config.toml
num_hidden_layers = 14
d_expert = 128
balance_loss = 0.0126
init_std_router = 0.0171
vocab_size = 46242
norm_eps = 1e-05
rope_fraction = 1.0
qk_norm = false
init_std_qkv = 0.0197
decay_fraction = 0.71
max_seq_len = 512
Below are experts of layer 7 (counted from 0) of a mixture-of-experts language model. Rows are named router (the router's row for the expert), gate (a neuron's input weights, with its number), up (a neuron's input weights, with its number) and show model dimensions 256-319. Each number is 200 + 20 x the weight over its row's rms, rounded and kept within 0 to 999.
Before each expert's rows: "comes after" lists some tokens at least twice as common just before its tokens as in all text; "mostly gets" lists some tokens that are sent to it at least half of the time. This comes from a sample of Wikipedia text that the model never trained on. Tokens count by the router's weight.

# expert 52
comes after: " the", " The", " a", "The", " an", " this"
mostly gets: " order", " period", " idea", " semi-final", " city", " amount"
router,211,187,181,197,189,193,220,189,238,201,262,162,206,203,198,220,195,223,196,206,171,175,178,156,231,208,214,158,226,189,207,169,163,237,173,197,176,191,209,230,232,182,176,211,228,192,203,179,176,171,191,201,204,192,220,198,195,201,175,209,164,171,185,206
gate0,210,205,218,227,171,225,219,198,225,178,236,210,196,211,207,184,215,200,176,196,201,183,196,184,177,202,223,235,215,198,178,181,200,176,202,201,184,189,179,194,191,174,183,211,239,212,195,197,189,172,189,196,206,185,181,234,229,188,226,197,220,192,213,184
up0,202,169,178,171,200,213,175,169,226,222,191,219,170,204,205,179,198,202,239,224,194,208,232,223,219,196,222,213,174,187,208,193,152,235,201,200,214,199,173,155,197,187,210,155,167,199,183,175,220,200,188,196,224,221,178,187,185,205,181,202,202,234,175,173
gate1,198,171,212,224,200,210,224,198,184,215,206,184,197,196,198,213,197,194,220,189,207,198,192,210,178,183,203,195,215,207,201,225,201,242,201,226,220,219,168,196,197,192,176,207,209,229,197,214,187,180,225,236,231,200,219,176,195,205,183,223,172,166,176,209
up1,196,217,222,165,210,223,207,156,211,189,185,207,213,199,173,216,189,167,170,207,162,179,205,198,208,204,184,207,192,184,171,196,224,221,201,194,202,215,189,198,206,180,248,184,194,205,164,193,213,230,201,202,211,203,201,194,200,197,220,180,200,229,197,200
gate2,233,154,210,198,188,176,203,183,241,182,203,220,183,197,193,214,193,162,205,212,183,222,211,189,232,207,183,223,185,194,191,201,202,224,189,222,211,187,193,206,181,199,212,218,200,200,234,208,165,198,199,201,215,207,211,212,232,194,195,205,170,195,200,208
up2,196,189,207,218,179,197,212,192,214,215,220,234,182,234,202,211,201,208,218,188,191,219,212,182,208,240,229,171,193,215,172,180,177,216,227,200,190,206,201,227,214,220,169,263,220,187,206,211,158,170,183,185,214,187,180,187,202,215,204,206,179,215,187,191
gate3,196,181,201,205,176,219,181,185,221,163,182,200,171,187,225,232,193,217,203,187,193,207,172,178,234,214,215,215,222,223,187,212,186,199,225,187,207,189,232,206,218,172,208,228,211,168,192,215,200,174,185,170,204,182,203,221,188,203,259,194,215,178,192,189
up3,204,215,227,183,189,205,207,176,241,163,208,188,146,219,221,233,209,202,190,171,186,201,202,194,208,198,203,223,227,198,198,210,189,215,228,220,171,187,206,186,199,165,194,211,228,192,203,225,170,159,180,188,198,183,217,193,191,214,237,223,214,192,190,228
gate4,237,188,220,208,235,217,192,209,185,188,194,204,224,234,186,228,189,181,169,239,170,164,170,215,223,195,202,180,200,219,237,178,162,175,213,167,221,225,215,250,231,208,222,244,202,204,203,171,191,221,214,215,206,204,205,212,196,196,235,205,206,210,195,209
up4,193,216,208,229,175,192,214,194,191,209,187,184,211,210,188,163,205,176,221,226,229,216,191,202,227,223,205,239,207,215,195,184,158,178,205,152,187,210,237,220,225,206,191,199,173,195,225,186,215,217,205,216,238,178,177,189,164,189,204,203,189,239,186,196
gate5,197,169,192,213,216,169,202,190,215,192,206,192,181,214,199,209,192,167,200,197,212,240,204,203,179,182,180,195,214,244,133,219,199,224,226,172,232,203,189,234,196,172,209,199,219,202,197,198,197,191,201,223,180,192,199,214,223,193,217,229,192,218,221,172
up5,185,200,188,227,194,178,206,192,228,204,232,194,182,238,187,227,213,188,192,180,152,180,214,167,182,184,197,208,233,191,154,217,174,204,216,208,185,175,176,197,193,184,191,214,209,200,244,204,191,190,212,223,181,196,186,227,240,181,190,221,183,180,198,203
gate6,181,191,182,204,205,193,216,171,203,216,189,183,215,235,221,183,177,215,181,173,210,216,191,171,201,211,234,226,251,212,177,230,230,224,215,201,214,177,184,202,190,226,202,176,198,190,185,203,172,178,190,198,227,183,236,220,213,197,169,185,184,174,222,212
up6,183,155,213,222,191,178,196,204,202,174,188,224,189,176,207,182,188,163,185,202,199,207,193,222,173,190,190,214,198,193,170,197,199,189,214,207,177,230,195,204,205,182,202,207,238,220,198,190,205,229,213,213,216,192,162,195,223,218,164,191,198,244,173,205

# expert 20
comes after: " of", " the", " in", " on", " at", " to"
mostly gets: "'s", " its", "er's", "’s", "en's", " their"
router,160,189,210,205,208,182,197,202,181,188,205,192,212,205,235,210,184,220,206,203,175,165,184,111,200,221,206,167,190,206,187,199,168,203,201,195,197,232,170,232,204,210,221,174,229,171,198,211,209,194,207,183,197,206,224,206,203,201,192,234,163,149,228,207
gate0,203,169,197,197,212,164,175,193,224,182,180,203,242,221,187,217,207,195,191,200,196,186,166,173,199,195,230,209,238,216,230,197,161,211,219,202,254,199,202,208,195,206,208,181,194,202,177,218,200,206,205,209,201,194,201,230,212,198,170,229,228,182,202,160
up0,171,185,182,219,232,203,179,201,222,160,189,209,206,193,194,229,154,223,177,193,181,195,162,207,210,198,205,240,233,196,224,207,187,221,221,182,230,187,166,197,187,205,181,216,220,207,172,201,194,181,206,214,222,224,178,163,229,213,191,212,228,179,203,182
gate1,173,203,200,167,190,219,204,228,171,189,215,209,216,214,203,196,187,198,201,207,179,188,180,186,171,214,166,197,208,203,185,192,214,197,219,192,202,216,175,220,186,197,168,203,226,189,186,205,210,178,214,214,207,199,228,178,231,208,222,179,192,188,213,177
up1,209,222,160,199,198,165,202,185,244,210,199,202,252,189,201,195,223,182,172,185,213,173,168,236,221,191,175,221,190,225,218,218,222,216,197,213,198,190,246,192,190,209,211,192,166,229,209,178,186,199,190,175,177,216,168,196,180,205,171,216,190,209,180,202
gate2,233,217,189,219,178,183,198,191,200,214,214,193,209,204,205,165,221,222,181,221,218,237,188,227,188,223,177,223,148,204,189,189,204,195,187,210,170,197,204,178,222,194,202,191,203,204,201,205,189,189,182,188,216,193,197,161,184,185,224,164,179,171,251,151
up2,209,202,185,209,191,189,158,178,193,202,231,204,173,199,216,205,209,180,194,188,202,185,216,182,223,218,210,202,175,210,232,210,192,203,164,217,202,188,189,172,211,243,226,198,206,183,213,207,180,194,210,214,220,248,225,214,201,222,211,240,188,173,197,207
gate3,158,176,226,201,180,217,237,238,192,220,210,187,217,183,197,178,216,236,217,189,221,177,198,207,177,208,212,169,232,176,184,190,190,209,202,224,201,180,192,200,214,233,197,205,209,207,198,214,172,198,218,183,194,204,224,179,226,182,199,209,192,177,203,233
up3,186,179,172,175,204,170,194,185,188,175,236,209,209,209,217,176,209,197,176,208,162,194,232,212,251,180,163,228,212,192,184,220,191,229,187,208,187,185,159,209,200,183,209,198,234,204,186,211,209,183,210,185,244,173,239,214,219,175,197,141,211,209,173,227
gate4,195,230,212,210,202,200,201,173,177,204,213,187,221,172,204,215,144,200,224,221,192,196,158,182,199,230,222,200,235,206,222,226,201,203,187,177,236,207,196,190,227,227,191,172,200,192,210,191,167,227,214,193,178,230,200,221,183,195,178,191,198,233,165,195
up4,200,212,211,214,217,222,188,188,241,181,223,181,178,235,195,212,215,189,209,212,212,206,193,224,206,155,171,204,174,198,190,183,237,201,168,197,228,201,201,173,164,221,230,236,173,203,174,195,255,221,174,188,224,184,204,178,184,220,193,213,166,218,226,228
gate5,199,209,189,187,206,171,193,206,218,188,211,181,199,235,213,206,188,216,185,163,194,207,168,220,228,190,175,231,200,189,229,208,212,200,188,209,231,178,176,208,211,194,217,205,163,215,220,190,215,200,238,184,222,185,209,168,184,188,176,211,158,213,199,195
up5,240,206,233,215,194,213,209,196,208,245,186,219,244,173,207,190,220,205,208,199,235,204,181,232,201,223,198,179,184,227,161,198,219,199,217,154,183,231,216,164,181,187,188,209,187,225,151,195,203,187,172,189,161,223,140,198,186,185,200,173,231,202,191,190
gate6,209,213,204,212,248,197,251,180,250,193,203,212,203,201,214,207,213,193,178,200,155,180,193,218,220,199,201,189,179,221,221,194,205,216,195,222,225,212,210,208,193,214,197,208,185,219,203,205,188,183,180,202,194,177,243,214,189,200,212,192,177,188,220,206
up6,174,204,207,240,237,196,185,191,197,203,211,187,194,179,201,195,176,226,187,180,201,191,194,186,174,182,193,165,201,196,196,193,187,171,202,215,201,212,203,220,180,209,216,189,201,200,178,205,221,187,204,183,178,205,159,211,192,196,199,191,232,219,155,189

# expert 38
comes after: " of", " in", " to", " at", " for", " on"
mostly gets: " The", "The", " the", " \"The", " \"the", " (the"
router,186,176,204,197,209,205,234,177,166,195,221,202,173,207,222,205,202,197,212,247,176,192,212,138,229,221,194,189,210,213,185,200,159,183,191,190,186,193,183,202,229,211,204,191,212,162,206,221,211,211,211,196,191,222,225,197,198,226,214,219,183,182,211,214
gate0,192,191,185,185,187,156,213,179,207,195,180,224,207,212,207,212,206,171,224,210,182,179,210,190,244,217,199,175,196,223,175,214,190,217,175,193,203,191,224,188,229,235,186,214,175,221,218,213,162,215,213,193,210,193,174,227,221,214,214,191,188,223,244,212
up0,190,164,201,184,229,207,231,210,184,235,154,205,198,201,198,196,185,187,214,237,175,170,190,194,200,199,219,183,207,236,179,231,158,224,217,195,241,213,173,148,220,201,204,183,246,193,177,208,240,214,194,204,182,171,156,227,206,230,237,205,212,212,206,223
gate1,169,179,234,191,204,190,217,181,211,245,212,195,176,225,218,195,179,243,206,216,173,170,222,216,225,191,191,155,179,204,163,171,210,204,184,172,207,197,193,201,211,153,220,214,161,218,152,201,198,231,171,167,206,195,231,224,207,170,183,201,184,204,190,197
up1,186,227,223,184,207,205,218,172,229,218,191,206,220,209,212,208,229,226,217,193,190,150,188,185,215,213,226,157,176,196,191,167,194,199,211,182,228,216,202,225,216,212,182,200,157,200,145,211,200,219,209,205,188,230,193,191,233,197,192,222,216,193,212,210
gate2,181,198,183,208,178,163,232,194,242,206,205,195,171,196,199,200,193,203,195,198,186,125,240,164,226,241,191,235,213,202,191,202,196,194,174,210,216,185,207,216,236,194,196,199,217,170,206,205,185,142,201,228,228,178,200,173,196,233,204,190,214,217,238,195
up2,206,209,217,208,185,158,199,183,174,199,152,215,201,196,206,220,201,194,215,200,172,198,157,179,199,200,190,171,164,243,159,238,187,226,232,186,204,204,215,204,202,187,209,221,217,208,226,207,162,189,230,238,195,200,183,163,187,202,201,238,216,194,228,215
gate3,153,216,211,175,197,208,200,190,208,205,221,189,206,203,174,213,198,184,182,223,174,168,227,194,220,218,221,207,182,169,214,214,192,146,208,205,177,234,210,200,185,226,168,210,185,208,194,188,184,189,187,187,208,191,171,163,188,196,213,217,214,190,244,219
up3,185,233,215,251,170,196,243,186,202,180,198,175,217,220,192,164,185,194,163,209,198,200,183,195,222,203,189,222,202,233,200,194,177,210,215,179,201,205,222,170,209,191,244,216,202,185,188,200,199,212,181,216,169,207,216,191,219,222,220,206,200,199,229,200
gate4,185,191,197,196,211,189,188,183,190,216,186,243,195,240,199,200,212,206,183,208,219,173,222,159,202,233,234,204,218,222,197,180,196,177,177,206,200,184,174,166,207,208,199,197,194,196,197,224,204,199,203,183,169,216,178,205,196,213,191,169,207,218,183,214
up4,195,216,245,187,199,200,188,210,170,214,186,178,191,233,191,187,205,193,181,189,192,193,185,185,197,203,167,211,184,216,209,179,192,158,209,199,215,180,176,185,179,201,207,190,213,210,193,209,220,193,179,191,193,205,217,233,213,168,191,198,208,194,200,193
gate5,184,194,214,193,214,182,217,206,206,223,185,201,207,213,232,152,207,217,208,203,204,208,168,156,164,218,150,232,177,228,189,198,203,197,176,217,192,196,197,213,194,187,240,212,190,219,216,205,176,199,172,156,209,213,198,240,214,199,194,217,220,162,209,168
up5,208,196,194,213,179,192,231,191,167,190,209,227,204,227,169,179,170,201,172,241,226,190,193,165,191,221,177,224,208,177,205,150,225,170,221,207,224,181,188,227,232,191,198,199,193,217,217,201,193,199,207,207,195,229,175,203,218,211,204,199,191,216,213,198
gate6,227,224,240,207,182,215,225,231,230,210,181,138,208,198,205,208,220,199,214,191,195,187,180,157,209,214,197,163,177,179,210,200,210,221,186,193,204,187,197,182,189,172,220,160,208,179,214,220,217,194,221,198,180,185,194,200,175,219,190,223,171,217,186,198
up6,213,214,205,235,197,183,199,161,159,175,198,212,209,192,186,196,194,206,197,173,219,199,212,203,198,198,221,210,190,234,227,184,208,251,190,201,217,223,205,211,175,200,212,216,217,192,225,205,219,155,206,175,215,190,196,152,174,189,187,199,190,194,177,182